Experts of a small language model: a variant of Adam for the experts.
Below are experts of layer 2 (counted from 0) of a mixture-of-experts language model. Rows are named router (the router's row for the expert), gate (a neuron's input weights, with its number), up (a neuron's input weights, with its number), down (a neuron's output weights, with its number) and show model dimensions 0-191. Each number is 128 + 32 x the weight over its row's rms, rounded and kept within 0 to 255. Numbers have three digits each.
After each expert's rows: "comes before" lists some tokens at least twice as common just after its tokens as in all text; "comes after" lists some tokens at least twice as common just before its tokens as in all text. This comes from a sample of Wikipedia text that the model never trained on. Tokens count by the router's weight.

# expert 46
router:163121143082131073104139154103127109159117130140111110067135185128103164170098125139178134128169193059156156023121083126135128202092159121140130200086158097096122140121133145156107123092130138137098154127174114157107088145126157113089125101109068099134100113158093133163109065090090179134160134117119126110074159102120140176167123103078187087088095086157138156106108183102158125157188126146118149138134154133112163157150162146138160139191098068130097112158173114152081139091197118149167138195114173090140170177165135144130098114097106123112068139146105112114122145172123101198
gate0:167092141135170130108070116182127113156129125128135122039113138125123124079103136105121167115121106081159140074162144139092136155134168128112158167068111095162141190168059152092098138081139124146086153165148128140101139114139094119190105095093099138097238183111125128191140100092149148120102059096134116105103145156092146152158129100089160094088107139133135137112118068171172133096144076110087134051173099108107137142199152143149123124149151088142182071117144048133132178117160162155105148132101142107113116146133131140168141112096137086201081105159141117107097131099181118184
up0:088152131125078120141195125066140140097128151099101171191145115167161126155154134129124098166149134188108102191091113142163122096128112116159104064171139136095114070085206111155155132168127116084190085106099125106143133135126127142068122145167167111154040066172127149037108140159100113119142198114119114153134100089186125106097094160152118165170142137108102128146116192110078118134119168146188087190078174160151124104067126108126158125094124149120085151139140190119137069125108119114157076094134118132142123125099139101092102111159138149080164149098121139144172123135103150061
down0:155120119138159154109096119162118117112150177139141165090127168135107118110124130109138139127135152137138150052132131164091114109161147097116156136086133097121116191181124157068096152102115138113125108152096120175088141103121115142151084084102124101106164180122175154162071094089104175039097108106109093091132138153101204142122096060103160124080115118095120157121108109148126091105149052110120098043073126147085118095131167135123110118126107094178151052143116008139142181125141110169149095098096095063102155161123105122181161102081101068195110143105094115128094126095141116136
comes before: " |", ".", ",", "–", "7", "5"
comes after: " |", " (", "–", ",", "|", ":"

# expert 77
router:177122142115153092125174131116078136148076135101122136104131158106175105151115116130184108139119140111123139066130123109165110158137113125105062156118174111090130124165134131151141118037159174127102170152115092130138065136112123112107178123137139205149060133111067119107146038091070121223198106129134175095179138105142141124146168136132131174117177060126140162112115166145072142154134123129097093110114112131116132144138083108074092164161125100135124093128086137112112100121176117135128136171132114106125174102218148114117111133156109219052082144105100135142084088134133108193
gate0:089066168147105072073096170114093110090107122044112149121141110172140117119146122152112125141145114071120110179191145140128135133181179116126156190113110107155121143081135182118147131128115103088186135137143138172197168076072086109152088072191118154183153124168163151111112144101098114095083182127142119135130136143098148126135119098106173074182071114063134091079126139187139112157129135105105119092104119091140124087139089152196138091123152131145133096087156123093192147057120191179165125093115103073124116151084168112136083112146082123142138100173134157113129155132107159096
up0:124113103146123157146152070095131147118118154150066146114128109129114101098173111139153210140126130188138131129083152153134158092140141120084161089137122087167132157143177147174186146168198107109124073121061117066105145131123133137115109099106178067108117144131140147109099192196071098096086133103111122125100065088124158115090106077106148165171156109127121182172117143069086092056065174118118114144106171185139100126137147163120146121110125122173161159171079095127162071155081105126137119109112111204136110104115104192131104127145174077159149121070103137146125126061148150103
down0:152134094099163184134160135123088102157148102194139092107100117108079140080115084139129148114143140165149137093048099135075111123103157197080136086204130196153159141106155113124155117166123117140086082102111107116076137121202160109122161149097116072112092116127169081155145173135159116126173104127092161103132130113128071111112126153104102108094134166143130169155180076097099126060130171134078112177130159178127114179090133111136147106167101148136151185155087150186110117138167078107086169163109103170153159151156076165124208133137171091198135127141126091114165146141157162115
comes before: " |", ",", ".", "–", ")", "%"
comes after: " |", "|", ",", "–", ":", " ("

# expert 34
router:193131075179156150075174114149107130169134160124126171083117168153116069115133127186139147140070157200136130107123147123126137174083128085113126172157134158106107157098103088101171152135148118118135133167081154062142128102112104152083078119128141149137119117118138169085142104078096067158065153109138155081139064113128120141091104154119151209148147118073123097124171170118080104103118135143100139139155114178099103073152086162168172161119152119106162146148069136103171111129097185205141134076075091105156161155140181168170111167087149139156078141128143112106109060133130142181
gate1:063087161152093135085085133106123115125124136093081178159102126191166140110177101168118169190127117105077100165111133187146133093190125104151109149111116070148162132160137145155184077110133090115093114106125086194185153130092076094139069125147158121116154115147170091088131167127149175050139163125122144119120115107124174088131126049150204083136113145101140146114062163157181061095121146160126082082106141110133115159162132102145094109087098107166128075081082109137149173158128166133159091078149067152100116135090146134094061103151136088106130149117105138134127148132144116116
up1:157149104122107132123151060167156132154187144119113146121169129194137100104152200101136121127104095157140078129076138161141172148155105116124110165103140086177120173180136103168185149108147161132141061157100094095117128126085128113142166122164123132188117119111104145079101104150155108081086108157148080117151081140157136113116108074060108106118142201071159152182173172132162162072143172144111106121165129225152112142170123150166170112109116103108215112127136119080187112141091134192174122145125127143135084095118110145127158140145127086163173164130195118108122113158066159159
down1:135177120154094170141096100115178108095134155123154114153155109126037122096136106106125114118107120116103112121121113134155111124127176094125134058165139155191149178172162109142156145134155123131105097064221168122127147189115117122096120088138149161198088117131150080148098102190133165086136160169080128124135090141097143161189093095123096152156112156150141107147173138094172105095145085164107146112146179080120149183173127081088129050114084166059128143079131137145085124116160126127113187166180168095137112136120083133065125098154127079155141118084174073151118140163190137134
comes before: " |", "–", ".", ",", ")", "%"
comes after: "–", " |", ".", " (", " 193", "199"

# expert 80
router:126167119104115110139139064087109101088150167092136131114113143148055097123122141144125103131088161147194129041137090143119158181062140097155091085125121146076160151115178081141133057152128122133083090048167139142070122094140138148204135142153160114188158125102128088131092094123112138101113091101075093166092134038191122129147112113137135138180157102103081061155130079129124193091088100129151145121099118126112113113100078131124150115095081081140150116152117100101173130161094123137137135147095137133151105207106159108160118091130106097155163105106108089156089119140082192104
gate0:078103169120109110119082190112099151175127095114121124079085179133166115116167141092169186187124154093098102162098147160134136150180126109118129131142154064187139099160072139171170142147122070129131116173097057115127167137057088075122146118159150163056104097185119125063174144130166099155122165135176123094104112174106143074084158118084158113117128170110119136116088176157105093086156132186117085119107123130142090155150158125164149177158137118188142155104100105167105122116134185147146084078134079144091138072163146162134091151115156112116062170150129165100143111143160127150
up0:137162132138070171119141124065150118161109143108168061101039180112084098038155096094111111137145125083118120088121109089119125122134137103130115091164079138129111091112070110135093111132175064050148117119130128073149096081134134133145161154111146125103090106136117081127143135108153113155119155133161117126080137118174087106115169155176078131163100198143106100096121170114113089087162091105159127156109113141117130134138117114168089175110141151124118172118137197149141135141148172128130073094166170154046162103165139111153142141109058158159111123049128191200090070122101139144
down0:095125157125090132159163088113150085155033144090093115090165154093122150111083168125117173203171126101124166165098116145110146117176126098121102113094111153107117102185101195051123111135153123090117100102063162101159117120085131158148141164146089126144115134152110187115138146130138133153089108070084150098078142153208127082101169125125154165155114110140075113144167081090074137091129149098113133147091121080125132116076130129133189188110104142143076189102156166163155122086145114101167087112097089077104114127109179158169071128114099128131111161178127162157140077100185094136
comes before: " |", "19", "born", "M", " and", "S"
comes after: " |", "\"", " /", "s", "a", "i"

# expert 115
router:183119113182153126098130127142119136124101146125189193110089115115082048157105183121168148094126164116127105098149098133127145141123114062130153091129123111113096111119087122126150141116151113163155166142045146104131109091126099153128090115100091155129188142085093153161124099075124093197083136141092113109194080128125119141117082109165143205188148120139119163163195141076108124101160131120079110128198149163092179106130085160166184141164152155136113134177110119091154105133167132143110138087125149100170186177173140192173122093137087143072096131135106197079146088100124133084
gate1:146110130117146136154096103113096122083135165119124086113122086185083118071098138119133141147122167150152073172126157143115174072118085178066092097140160088115142134078123102132127111139157082177089118059081068118124137115087075157225121128122135122155163082088103151146130158133091158117103144096157103184094108138087114132178153107128115099152136116156097131087130095120156189108088150108071095079163132229149091103105084099125147097137152067151152098133076185128140180071130179092146117159105137075159159173138105117127117138120116081161164153133093133142136097067180131155
up1:116118098066108085142173095105081120080141129100116140096137130130020108130116162100173147158139185153202157151131137068124073086067156138073122120131129089146145099132145163136155132121128133172166149130134105157090103124102068158204098120106151103171058167100161149146117113153178119139109130060163128191127109120096101064124112119129146129169081159086140099120109087081189099120087107078083125146137118132193094162059109082136128156165096107167149140117075177123073133118146110099120129176126126126141094162148143136193123127149122078156174143180111113162094131105099112129
down1:155176047121087043109111130123122129145119154091160127155151205098104128089152166133145141101082140140054104144141182130107085104129107110153136121100100185151119071172151105163133092140105118160163124132122123124146140119114140097108104137113189080141092129143145141185112145148160163161110161130115208112144234164116071124085053114054154083168155189077097095179108143126128116141130092124111150141145141112155099144085154158115141179136132152194147157166189110126110122133121121150110168183115144163071123129107140078160096109136141126113144126146141129131066166188075165149
comes before: " |", ")", ".", "%", "–", ","
comes after: "–", ".", " (", "199", " 193", " 9"

# expert 108
router:151164141114183059080151125094150132152105088134100145095174164123174116163102143123155133109151171132097136046127081179154122184082159134112078190080136140157149101122151070161113140063119175093095164108135098120103106203115134101106121130097123134141119111115093137119168048129151115152201105136119190069079158149100102120139152092106145122157132092117134093089162114140139119146107123142103146131080189128120133146155100096138133170148098077119152127120118116177111141089216103144122129141171140104124211114215132124110139174098149175108086175149094096121104080134119120200
gate2:117143167164073165115173093125119119098169153119070183167141148136121123109176100106149175169150140154148116123066109130148162056170190148106125088158118079100082158180168141142185134154148130137108119112103097116137129123098116138077097114100162081115127192157148130065083152136141126083118161161102073121075064141155170112097077132119073130142092160108117115142086148131137124107110113148139158132023107139124144115136075110186130122071144190123164158104123040099118126144130101134155146084098049163150096118115123156115151126125101066128155103086146150168126054136090157137
up2:145112097131091180137087139126085103223116098142108114106120169115163135142114116137164151130198189127091121176186127115101116140149045205092109130095144127152095111104099105120171093119143128157155099098162136130149149113102112119115069121122096097150105158162138168146148168146169123151128102084162117069095132162193148149099163110127143203148098109138096123141098133161108090146148133188093145130107112142083114144108179123167176153106146109176101082143145110144127096087163160110151103151172128187141165138139150102144118159092150121039124187144069109020142102114192108078
down2:137107109125111151119048156172126102205139132132149064103110184095101095141126107131154143148191181147098118150156107127146105143150102148110117100092133149125092126096100129144161087107181136154132145118118118146145096085074124138113102169172140097180115165133170143139128154164166102153159105078158105097104098173167191161093172100171140158147116117149117109169093124155161111160129129159111112132079122148125099107132158116135141183109147113206086098150146070132083090085131154092183089140177123187142155083142158090173135121086109090053164180107058110052135123130189066070
comes before: " |", ",", ".", "–", ")", "°"
comes after: " |", ",", "|", "–", ":", " in"

# expert 106
router:167120100085124113182174072074079078148146165121107120153081126145088078096119151103132129146134132154112113098144113116144152147083087076143104035116137132069109150106227122106110106074155096122121114101151125146110080156131119126185118131127124166169164184136102119116062190071128148131122137080047124113197113084080122098154147144141157092125174142137102128162153032113084119136124060127086139143089104138132150152077110127122210192083100084148129097097140126087153102131100151110158129121112134153170078159116125151132115120130103152121204120122154124119098119107162135111
gate0:070094147147105107131100203172143179103099074101076131131174124112166109119177115156151153142107120106153101141086152174146139135211199133111165134153168053208145128134098070169172138117119132108162105151117117096138132129061092073084110054145083158078095129132186118094171091098129113116103115109181187115148110131092163137092115094130154105146081112118166143098067154161144126119126167148096121102146155154103069122187170120163134100112169117163163137115125077125125150150077156141143118113086062143078122121167143124157092117131156101149080165125114138144165177131162103085
up0:085162148117138123193162112153165142109118144141127131187103117120164080107144083180107069114129111179099140135129108187171129103164175121179122053197148148185141125122192068126220134139147142135144142139177168162104124130138156099132157056110122115086090102085142174122126133115193089163122086122114197147184084074110118182140139113166157130108109152177115104146129079133121118150111121188088144145107110149159101115154172169142085108136130118140114193154139111125181171190132135076085101162116114136139134154140149127099165107098199104118168119084127134107128168148169098072
down0:112128132113121114172174108133114090138135108177075146164078177138123182075143158141079106181150105146098168141109151123120137178102203098081154103080125188151131091101180111157145041100143131123115155170183125119135121107114165097111068146123099139123158160115157147089112146093105066140122084062094162109103103135131140140124106144134174171133121171091097114172120091138118051135087130190126099126093116152117187134098130141117131180126141062146152156197163143202104202142151128090092127153084168135148174134159133112138057066106140100134111150111096111141133154160159072117
comes before: " |", " new", " first", " b", " m", " same"
comes after: " |", " of", " in", " as", " on", " is"

# expert 140
router:152178118155087098109154098120155095112159141135131162150098067184102158125129166113146087155141135168162192094109139120161130151139139092091099145190095103095154117145155121157133149055120138105097122114183159148146201116142152134157104153136113109142186191102116117147124127107126195086129138140009074121105045114148119075075094092155121108202084110130139129125103087112141094092084090138132148164100157098122175127130133145121223184149104160101107052086128117114142166156117131119121109171091158147142158121181159140101164118083085126138123107177106117127126129090096162165
gate0:107104147147135122141079139141104140138135112060071133099116182109176110146165154158132176166099145128108094128138119157099139135165120113138089162070149053172132145095126092156169097115168142132144113178098083116139095086058064116085065081190114160118160100135156149077130145138085107142103114099179147129100127130147174104078126098111180127088144156078148088134103162140119112069166154137110080074148156174115090118130136091169103102131139127180163154131139084134129130106120203174193065081115087122151098114127156104175057098140119104103087153120099113070082093151173089168
up0:133111141163094099142154150161175092129209069169181071182091089151142092106112168068132099119161080145114188100095144105119119144145100155166064139117080122171148110116126121144151134137156107131123117167138112164178128146177190125105099124070042114138158109091161102148127181152086135133091087188093082095110071060160082126093116145148114133098077184101171113065159118094105114074165135094083109151117155091142161163120111098074112140149132169106108182158164143128131163129158131104135116179146160107176140094162102111133162100097097088132107135130108158100129094151176095167
down0:143160152150171122125119109114192172118123104099109152061133105072143111147104111100129122117073137147084197154116161152101143129167145107134095194114106117111134125165114062152129113114123167142144157150118121069164103116152118122140082111164125139093197169127127098135147148145102115149113108190133164097113131138128061105136128099202183119156130121104188158039143140073093115136135139179151092068148142133083084158151132096151132174169166074130137094162175144102193199112108198124128087161118093134107137118147196110162072128101097167162077108131084145107115040117104123147
comes before: " |", "ource", " he", "om", "ut", "eth"
comes after: " |", "|", " a", " announced", " said", " aut"

# expert 149
router:105132162141124067099135149067102207080113104126073128099166122151170091086100099148119149128126156152174147128109115109161148166131170194157121074127117150146144132099151120135099101136137135117156170099122155084145208111117103101191130121138171145191084125155157192092095078110116128131081133117113108122119148097123137117135205111093123140179047074126157148131072140124091117116154065096088101106122098129131168067116050129119148086188117114123134086110102129104117125087141152126145167184162115109162115138072150160087089164126181116098142105110044104146098165098084153071
gate0:090124144210125221039146073151143083152148197133079151138106142230086124171132156092183156181183155132121122128097139167036146111122131116123129141172118080135128149168165119150131136111119119109132115147100112093125157137089127146151133147180166118123112150163148159127098108141132167103091122123142111060151132130071172065121144088106084100137125153088133138123099168116132123068077111141149058086099123157133100120111117154163147150150119137153081118111147071183163096136148156129177102164111053158139131153096101177108108134159106088134117144144140156080149137157157131060
up0:128129144140134174111192141150102132103103152136104075133118094151102147215104115108156151075100062202156141134136129157087141142157100098091117125178075129153154170153124133096106166098070191111138151110118120152163096123173105152125136123177146146172071091173122177141091095106162126083119103150143116147112167117077197144165124168132111151120080051155074126070074107174107189186078112116164109130180152173154105084176097130115110074115107083103139088101118159132152140048139097118079150119133117105102144183063157127081126122117147158126110098094131110119149127102108130086
down0:095121150117122117072119097098106162112081201148137106082152129138155107138109137144115170134116142177142114135133134163182153105147113119136140126129094105182152169127104125136053115122133151101145146058119121153120145118176121119126168131168189147202122109163132148156082074100104087104100155158131092134110157075051159123147155155164101180202143068138072151124075139148073180127051141133156141101137135203111173063147116144166120083142140118092133139139093108111137119128087091093116136185122123169097112157105173155090151159119113113143111090105100082187047159095096166055
comes before: " ", " the", " he", " a", " to", " it"
comes after: ".", " ", ")", "\"", "th", "%"

# expert 144
router:154178103120179096161137131130138110147125124136155173101120184135115176174126114144149133114153162158101136032088090179143105127079144140174103148110149121103135119146119076154135151048128130138093126165111125145099059149141126129131112129139067137162126152114082114116174118117125145146139124165103198111126184141129096148151132134081170138099145086170155110080167171143110128135159121120116114127119173147119163131104151099123138195156092077145099116151122128099086111087209124108101106151153145084116189140220129020125154214108077163099076174131123105133097084174117077176
gate2:110175123110128181135095149138121163156164108170069107160128131151073157127180125117158103136166099157093140096107137138180125105145115102091123138097152126182224175143166100186108119178096110074117116117154090111122147168095154145113094132141158134120106171142185122176117109107136197070152210107135137151101174167121154113097113083119085124135150155137139135070040087153120046166153138142162075117063157154123075159122173151117114139074135136124118130082111109118133156189092090124191158137165099161106135107138086136075121124164090117115168135097100118173159172132175088139
up2:112115101123112078153159066129138076139114128133189085133181131112172079164066129091073151118125132091178122136178117101113107129086097154200118134144120136062052100119081146129095125112136158187083135121169138145091103102152110166155126112114087107118133075088074121072191144146115098191149024140164133120141095104183094176156141189146146125126115098101096121148163159120144208097110101131069149150151112099147163121164112088125140086175151164071133123126165134137110109096140125138073112135119154105141116131108158089151106148087182139141076122144170150091113114144064167103
down2:114095168139120108111161072082131201118099182091155211137120103167131116071177146108150155171121121151098111136140145083117156107194133134111131111164115067108105092107119165127130151112100121149190148157124208140123197084141077121127132114115151109097162090117150141152123097148149114111090132125102102131125066112090126040108146140153123131155137147085129097157102159092133138124101156147096109018163094143147130094130148129147136064096138139169162115154075157138152127113104127076078132106087101119118181172058185161132111088132145080172102063137103204123140099117119164086
comes before: " |", ".", "–", ",", ")", "%"
comes after: " |", "–", ",", "|", ".", " ("

# expert 17
router:099085186118085068109120152045135177057101124115137155093219128124119103132101124134133152131082143143180117150145105123176155091140189172139154133073102166157122120064128116137132127100107121101142152088130130129155159114111136115116121114126194143157141124110129171129104052103116093193065179098124154106143124084133115094148155129160157159218066054160156118158132153118058104148075132157084133137108135158104098108139085100120107099143087124131107144119130129149131099074084115123152160143126105115143122121085149153139079102134189179090148091164078103126097173081050143093
gate0:129152100161169116085151114135145092156104129074124180092099159121069082146165141145168185146144126103114114110109148172122137151153127105125098114132127092065100142172106099163114153140140165088144099144100118176148116140068053127164073143153112156180114122169129131100105121071137128072166166159160153086152089129110146131084180124074151143165110159062117121118087094172170117087159131159177094137099087164166133075194106176211198140171140111123213052131116120089153116124168166138174095101119099128143134154150147118098103148156080095150079159159171100105095113151139134130
up0:093158151106074168140085132134086175140135122149106073151128130175174158092144123132143104132118137200175164126078105118136115119185144130148099154166113101182140096122106138139136127121201092135076089147121122060097170118120094092116131066142131083082188146105129147095177183166128086181130118127096147161113164159163159121128099067135133084123144127077113110189114153154142111127137184140120151096096132128141127147085175179130149109083153150123108168080102125128154161167106195152085064053116140194148095086121070190145093084153139116198136138105160168176159123099140110154
down0:138112153145169165099113099149152150180102086157111143186121077158134152150139139114139103173098121076187059159137127116111076094149101092069137145141177099160163127134079108102127088123193130089142136139196151080130180157084123128141171102137105131131185130172124126109112163097133175089123074169147130148120178162087144126145131125126125055114195168074173082138108072074149150094114109124145116084147114149188077129112158181126166122068143170123124145155107159115091161164111154138065081123142126110020131191129082091138121145159113109147077115149130153118107149153134159102
comes before: " ", "\n", " 1", " 2", " 3", " 0"
comes after: " ", ")", "%", "\"", " 1", " Year"

# expert 111
router:118171132075159093139098127172125087143134038125111104096134138118091171135127107103181138117141151141052201084163108080111122148104194132138109155146145135135092076131094076151159130081107112179082164183130085087137093151110102116121131121119079179143109130112143081101146057071109134121110168111107163097149148119141104120138127107151152110088150123171140139096103132107149139140144091144125132100070146125115116183162142069104059174128100129078164113070106102166155165153127157149116182197189123143060128114224150074157110107150110125135108175117087157115127151169148081163
gate2:103114177145096149106128150090157163073087157150145111161206056126106119128135143134123135129133093115162144179166232118175131079181107116103163116128116164117120119096107202095117144155100131088218140138147141153140172119129139172190166127137157128155117097176149141169093171162143057122097171096165080132114118136097168099145158142131122191167082105109138151132106107111102103145096143128117153134128069090171173097088040149129137093100181119121088138154117135129154125095102131132138144108121157104114110124072098157077102081134143124112148090152089168169164188082158149061
up2:107106160174085124107161101080127159105104178091083168119123109165114088124158157140156158177113153141167072144084117156161180102157107089095136127086112071133178167123174158151158139139163132080151095092083135125137159080079097102140080097172171107152144133164101177086092154160097148093097157129126101109084088104115180097126124106129127145175092087084115115161095164159097082086087173152142080134101141172155146081152132170173180088102114118183143102146114110086133088096092150165175065073076090141171094169088148176122082117173122087154097091120149124124111113093121163098
down2:147134083120192118150124167178122091165144058119136124106100177095162145129101103126108079096120148130110156099118094137089098162091140157134096138117133169141126104152088050155108103104125143158053119137130121105120087174140107117103129141106075144110106123081124083126179105070150161159174082139127185121152168138147039156114116127134141117034183155155128124114175135129161163140162108125094138131138161135114103195133161047129077155167091141099134155095133133166105137129164104118103157206184123129128158104228170066152157157095128153123130170131145122098126106181126063162
comes before: " |", "–", ")", ",", ".", "%"
comes after: "–", " (", ",", ".", " 19", " in"

# expert 14
router:098102196108104033104130156045100193052106120119126127095207132112124112125110150133113153126113156095155158157131100106165182089115156158161141167073085162136145154089118132114133108152124118135175170127137148120110173105098135126152146102114192167194089108143118170132070029112127102186102153151135126121139093086101104099147210132127144172188093055171161152121086141129069125136118103156086161101100148160112130130151081128130126062179121124102123149141111140098119111088111156122136143110127109131150111137118169115111104094133187153101144078179068123152101162091100130108
gate2:169070087184157161132109158097087149166153128072121112165087131173127132138130151152197177173142131119095067112064164188101152156141127127121126147118152056127111180170112075189150159094137141097147092131077068113156180126093123111128148115152043154130136161149137130075144147157117137123136158116126137085060165162110156088085132094110119058066168207135156131100094151138154117103194116130105081120111141142163101138130147138160154154095123134123146117138124105130141126099108169169129104111090046165097092146087102168148104168123102113128076156165125130064074125161127096157
up2:156108119121163173120124154142123146132121144143171058128142090100135194177089179166159117089086136135115101171111117104104151085131085121128143161077143145066104137163091146089099131138097161109129142106105092164119178147154161161172094127111118129224067111113117130177124070110158143121171134148156108120090170110119132141109216180131081090101157132199104119092055091078125169188169105118102181089170169183150128077116107150147088119092130131125117151157151128129152147076121129073103092161125088118158158189079137117094166104136143153123091125194129148110090076146157108155
down2:109110131125183092103143089087151117110111146114115198202141170118086122141079108159098132151100151146144113100153154161141146068148106153109174097133085173122110206139103149142141163145143120114065109135145121165111158119130162083084124125156180073113170128132131096143195061124095146134118160201120195121077079040146135116149151131181160153124074046116121171131084082139100097130086142125120209101133165158139191108141137154144114137115147144143153121162077164058096174137085137139102101169150110152146118159150103122105160115147102103099190130168116088137130183112139148098
comes before: "\n", " ", " 0", " 1", " 2", " 3"
comes after: " ", "%", ")", " 0", " 1", " —"

# expert 52
router:110100140144104088221163138095112101042077054112165175115102127135097123160084056150104104113121133129202117054111118088123142184129127193093122130133116126079160141094172120125124110079139150123086199073110154143101059108131147090208117137105172127135125119103152119133144098075119116182080101067125132096183149109159107116157085123153161189154166108117078113151119131140185075110085137122153132132124140132146148115115166111162143111090084143124123199129094155137140110132133145111155118101124128153141124182188161157156115094117168120110159061097115098123096117066144117148
gate0:163141157126137141116077101127170165171164138112090094103126168158153075120177202121193155174141139160118139121142171182143116179166116156173110143084155056108106143147063092152147138112181049132163093145103079077158133091094123087116129069161075153122134173186115164099136127170104195080132135111140107108141109143087140137101160057091128146161112122072135120157124157129102164082181146174126168158135157145139088157158107125171114147137148097121154106127080108121165114091181156172175122153137092157106110117166151161107148147181116074121095193186127178101098121133146140119
up0:118141088139109147078105087074128129158093105127129113157162172166093166108154109098106138164133133063117120128135086116129196139076161086088134081134127139188096099115177169149097146150105168166177115143114116094147098131112094160163136164114154158129190120143126137051120186119122106138057117149101090134127106134134153105110127109142144104130106158128187124102102084097093110126116072090194059120124112041108103119148085114139150116096116167128123095117129126095095132178104091222120071056093121094126100139120139136176121082096089119146156120060213064100130131167105171124
down0:108191188144164143170114123120160158206122147173149095066120141124046156078180127090190129139152151115127133108113102176157092166134135142111088094096106080154133057158021182178086198133145115098123151151140104125127141078124100133128186099113083136180182142083060149136130181135122086138161156159155113197130136090131083141116186113130103095137077134101131098101123079118126126163102152116166130119127119141099138165122111114115115107142158118128125133085109088152101138113137112141070083149145139130075081080166098157148115129109082064119125163182137122141106150143168170129
comes before: "|", "-", "\n", "==", "The", "In"
comes after: "\n", ".", " |", ")", "\"", "=="

# expert 11
router:058105139146110142122154128141069190068147155129112124092149135126201156109130093134127165163108124160112151134113110131166163013113082074184128133126103161137108139127118131162155146149176147129090133113171145140143126084080120140092141161121145151134149142102121134131126067106059107110088115098116118167142134038152144078125175131188146180206133075137108120129129069114054138116111137135147113121044132127109122109129141105165093087076086063164120096116083161074158125071163104171111113090097135109128095143144134080129136116133170096133155093159137095138065136061125144103
gate0:146112115128196126115119145100097093136132178104090167165108181085139152160139107165114091148155073072122145137089135171166132183134128157146120103108076128142158155130144158092124165094075182127145113143076122142166116111115072093180088126133147050125078117117173103085180133135102134207095140152146166106076131148170147100111162110116097106106113120068157229106111163202126103181131120175099133117151090183059132143142156145167129144134155073158164149104129146124123126116090136079110120164105069092117081076089147152140130107108163122164146154138085155088165172128185091138
up0:121149160113179173122141124092183105130093081124116079073166078135121150139127098151125188135036145112116121119091127091153129111145177120140106124145082142073102076105147119125143157095105160158125138130186125076135128115121182090096135122132130167125134133126137128137122116100158060104129091144166138172162129140104113187171142176138157099112144142131124079163153138089156083139136138119144167239107142138149158104090118146188083143141076133149075116145142174126141105123135150132158219099168164135116165190142096119096082166164129197145112103134142135173103078085011149159
down0:138092136109120115195120170128078133147055060138152076135105117158142135126100109143150159143124165132091119141078080172111165156139125193198115151147090111152120170133135107175126055166084151137139127105126115138114087091119151157152156144124114113137142200117104053124158104106110149038147108120133199168163162069090103106205055181155116108068140135154101136126133102115071131075146131105047123098113144117129112125109152154151144118103107146111133125138181133100148149117081081108134134189150094198149100154074138098151124162105126147101105089127105099179091110137188127096
comes before: " 0", "\n", " ", " a", " 1", " 2"
comes after: " 0", " ", ")", " It", " it", " to"

# expert 62
router:074141156174072092096169110110080142118093146145108122131101164171121092095128100188113142125073082147152091127139114145146138172130093089129127068155161124061121175167121153135119169115133140113100178145110124120123098119178129126157165133126191155170179081151158152115062082086182199101093162112079104139155103121158122186120148144139094057199139157160181113134146087143147099078091142135160154160105155147102184176117112144159146153113148151120158102152116119094199157183152146143120162094111174146100086135136124117167097181130156065116145135125079134095146167132035132147
gate0:087101123153142097103086164134085119179159149060051191120152156102158105145159138151151178213102155106121130126093116154144164081137111083143116143099117066152123117160131127140140102129163135132121108151071089103160132080085105063085074116173127157101091168141134148102159132116103156098083098095180135132119101165109164118099164067068137137132105140081098134125071145138126092097153079181147072086142171163106102120158147158193165117126144123148171108063079117102117121171124194158153063089116098140154096110151152125156075090134121144129070163142122133160129050157134117144
up0:072169119136137099112148129128104172170128187163108169171108083116153131153120133181099097150103100091095095102059135144198142121102092132128133096143157161086092171161101148118073123158131130137074117133123113083170096058205169086134133152136160114134138131073167135134124118144159166099105125133091156177100091159167108161145176138157065157189159146124109138128126103089136146092139099129171160163133176158117183153101143145163108124122111109096121122110120230103104160176149100102058142158112186131131061138131074159191152084131137128120132176127120160156204093166075131126
down0:140134156184141122124116108137168053158146139091076170124150127141119135135122118170099189180081135114107117098153102137092172106142116077111126177109080072159142138171130064189128139092143149142136119178115110109196149099099070082108079100152112143126135152113133122071149072070103199114106125083129111137137119153112183116124088035138161103143114112110097138138116144205088126136135152151172106057129144105081085116152154106151161202116136116189196061097136083112169106150124164164169099111107067139128116144137190106141073130140125160156107111116099103129096126088110123137
comes before: " |", "00", "port", "N", "way", "W"
comes after: " |", "\n ", " Born", "|", " •", " Released"